From a checkpoint of a small mixture-of-experts model trained on Wikipedia.
Size: 14 layers, width 192, vocabulary 8192, 55.1M parameters.
Experts: 32 experts in each of 13 layers, a sigmoid router.
Training: a variant of Muon for the experts, 442M tokens.
Below are experts of layer 7 (counted from 0) of a mixture-of-experts language model. Rows are named router (the router's row for the expert), up (a neuron's input weights, with its number) and show model dimensions 0-191. Each number is 128 + 24 x the weight over its row's rms, rounded and kept within 0 to 255. Numbers have three digits each.
After each expert's rows: a language model's description of what the expert responds to. This comes from a sample of Wikipedia text that the model never trained on.

# expert 4
router:178165094119137164132138157117104134134145083136108157109123090143129150123114108161118088123138135117129132162115112131122141091157142125080124084122184122128114124084108151145141059133106169139092089073114104092151123154153110130158128100134103128127146107118100165100175109137116146099150106130122099143106150119092068171129088137125108137138137117084144148143104115127132129124136125133121158115176139078139149155104128097099099151138147096126100140110109106137133126157147125095138097191155116159146137169130147105131105146146114170135121112143110137138092132133092139128
up0:175185124112133089151100128104089123126129055138133142157108143099154097138139110107135140153142128108142090120158110105096108154149119150114141102122127116154076149159106098166129129146120203104142120140140146110096105156095085139123133124120118137098158121152100111123139094138139120158134101131142104161095102136165045107148119119111121151093123128134136152098143122144119107179156091142135149115106122131147114167107104132131109123156121143124154132095166125160141102165108137122139116149094120145146156178135109103166094129117105146112129113143139153081086117122131139101
Description: Single capital letters or first fragments that open proper names, often after table bars or commas, e.g. W in Wodonga, Wa in Wait, Ha in Halo.

# expert 9
router:131171157198129143129113141091147150103109135090113114096076165132118129097075131146101112128134142144146126140094101133136128131146122110130162111139124130105121128134131113160110143111130113140111128110134134096153142154116130127143154091141152145128155119145091159132070137110076132146157108163104143144084119118084147131077112095143106179126110127102117094102136109175134137126139123139135121114096095134135141141065103119138117114149099097214107133134097106121079112134138127181162143152102106127131107126104132130151127140144115155150094154124093077096164125138107142146
up0:144121119151105153174128140162121129135151096109114117179149129075111134142113085124136169129110110130092171153175113131161115127158111099142139133128127137104148117132124096166128103121091112111118123123160153165122095125124168174138143117160114081093116109128173109152139109154103098150138132172115113122167136112121132125107123100102131108112146135124146137138142107147087136107131126121125116142090124125072126165091120129202148149140145109143119125104131126097139158111161119151160130120139126079155108157149161110133156089105142176145154102115158114098135151163085058141
Description: Word-final suffix pieces, mainly -ed, -ated, -ing, -ized, and participles like given or known, often after was or were.

# expert 8
router:152125144157084122162148143148122160132137122108144107083054173105146098123116111126159127162123108107136122132128129128130117079150138096076106163130093113131117115148159194123119098161126134157088131132109157107110102095131107129161156159142138181160112106133124148114136112122099139181154124115131099096100153077098098135118116124121129138116107125149101167142179144148118163116108139131168102128129082139145121171145151121146135129115124150180103128153152136127120103130125121101154154145151129152156141100132189119107118114164094167102115125161129099152154135142108118122
up0:121129139132144113132121111122126126107097128099146078106130085107126142138130124183079145134120085095099147150152140164148126106109127144115075117112158141148156147159145157249108122161093095160100138122100121181146128121114141161115154110124131123112119086115093122175140159126154143142122125122126171132130087132143131128138111121099130126121101118121134107141127120213127129128164130183116110117141137123117137110136129155105107134131112107114123127148151123101125139145128135122131164089133134136137192129149142131148087075114150125148118097096149132159105131115143163126
Description: Digits in the middle or end of multi-digit numbers, plus number words and million, such as 4,704, 376, five, seven.

# expert 30
router:135196165127097114122152120159126125114081134139118142113098160152115099110089109136130094140140082129172157170119145134179126118138122157092126114105148179129108151114136146135150118158160135169138123108106152121140119142142150151132153105120124199191104124101159153145116129120091106154150128161114143139109098139145135144117156082125157147144101152071153127143149114143112146103137141145140177136120084136145117120117146125172081119133134078160096179142098134117107110122159126134176164138087117128119145136111136131142119119116119136127114113123091137112134130150100180105
up0:168131134183085112149122137101146178117122171106147142122164142124149118155136111108099114134103124143148114135129124142187111136121126110125132126143150129155162154143085094116181091168150110099150110143134145104120067137127137143156131148116142116159140106141147164110115088104107138126112110096149127119123119122129169128124122112140118091165128122072158141118131062112120105111096070153141134122136104095105129072155082150122139105127100144160129136156106092122141136125113104088176149138136182090131133129123137127141150128110117179166159182124147118141114117112159130128
Description: Auxiliary and main verbs after a subject, such as was, is, had, became, plus to, for, with linking clauses.

# expert 28
router:148077165147140159130143146145155160092108110119149131160128118118122099106145138186140111171151097125143155139141111143105143131150100158136108082135133143162120131139116137124098125154161115124122095103120138083115111131182134120163129121139125128167155103112117161112145139100104150094148103121124133134114124110140190158129100131176146128123162165121104142141135138166128160088134152136161118127111136136152155120105127104111179162135135076116168197117138105082144123083107131137170128132114138114134153098080171129178136101147100105136119104156140122160121115134082146156
up0:106163152161137134111117112166125125144116118131114148143100149133079103145137114106134124129130062148132124122117160124105099129168105120114107091100117175101127101157144105110113099133112185109118128138103154148097126105162139104164134146113121113141081126174137117138129140138103135153172109095120107113140150128128116172159121130105145106156110154164155090138158123128091119131151121193089190168120117181128105093163108142071163152152142121116141136139117169121136137154132152132167144132113119100114126120140149105140129141091138131188109105141106158153149112105107105169
Description: Final or inner pieces of foreign names and taxonomic terms, especially s, idae, sky, kov, e.g. Spyros, Myriapoda, Kirill.

# expert 29
router:114138111152157169121115115114100135095075112165110139128120116100124147124121054114100143121112089136118153122079104145130142080132155122099088160143127117120097088152138095152141136201162155150131120132133153090125115170144145143115121121164158161134127111093127130089128140137123157126151082118132123154145133104105098163144128117169113176120125134132166117115102124157128151134128092121159148127131103091114103148170127100141136140150131148159114144125112087167116116151143113138181165121130146138120111136150182126110131092154116133107092139151072116121152123145097175109
up0:106135094122118123132108102164108117137068150144164175114137132110093124127112135091149122159111102126157114105151151128138113104151155136183116125123093106146121139144134146077160129151138186092129089123129102112144093139109105121172129137131161129153128118135127128132147157045155141149117162125080116142125118128090123123133101116164109100150147112061139086120083136076155096137144137148141074138113125131092122137144143139172109120116098126170133113148126060141140141124113164135140119167099123147142149109122138096115124140124137131130080144146167121147126126124115164148
Description: First digit of years and numbers after a space or pipe, such as 1994, 2019, 3.4, plus line breaks.

# expert 13
router:104111126130119133143124122157098125151159116159106139142145150100140123135137085141159164134120101109138143103110132122122160066138168100156058123108135148134095123163093126153142145139105092155124091112091093094128113116136102140130123164138166126117108142130155139113163150161137168135146125088125147128106153109123110180130129136115111112102184149143152172138161088127157139118164120179136103120134142091119118162149100134119123130095127122151145168084155127194094087083119123121123155118154162137150145125144160162106131133141117154117087135138105132135113094112153182147
up0:113101175145140089119097116139126090155120145156137168160108172150137145140160104129153145147136123127146084058128153129082129110119123125097144128122097120120141112146172136132144114160134116153163115119132107136106121168130133111157134131118151101126153144132118143147130111139120145068169159127133155162145111099111100134136140166156114131139126176073127141158151120130092113174102144097140121126121130087129115132192114126143147109120113119112113160104137133104149133143129046117124191103109120067140126135144146156088131129113144166151129129091126125153077100124126092126
Description: First fragments of words, mostly c, co, p, f or Ca, beginning common nouns or names, e.g. crack-down, crime, cosmetic, Citi Field.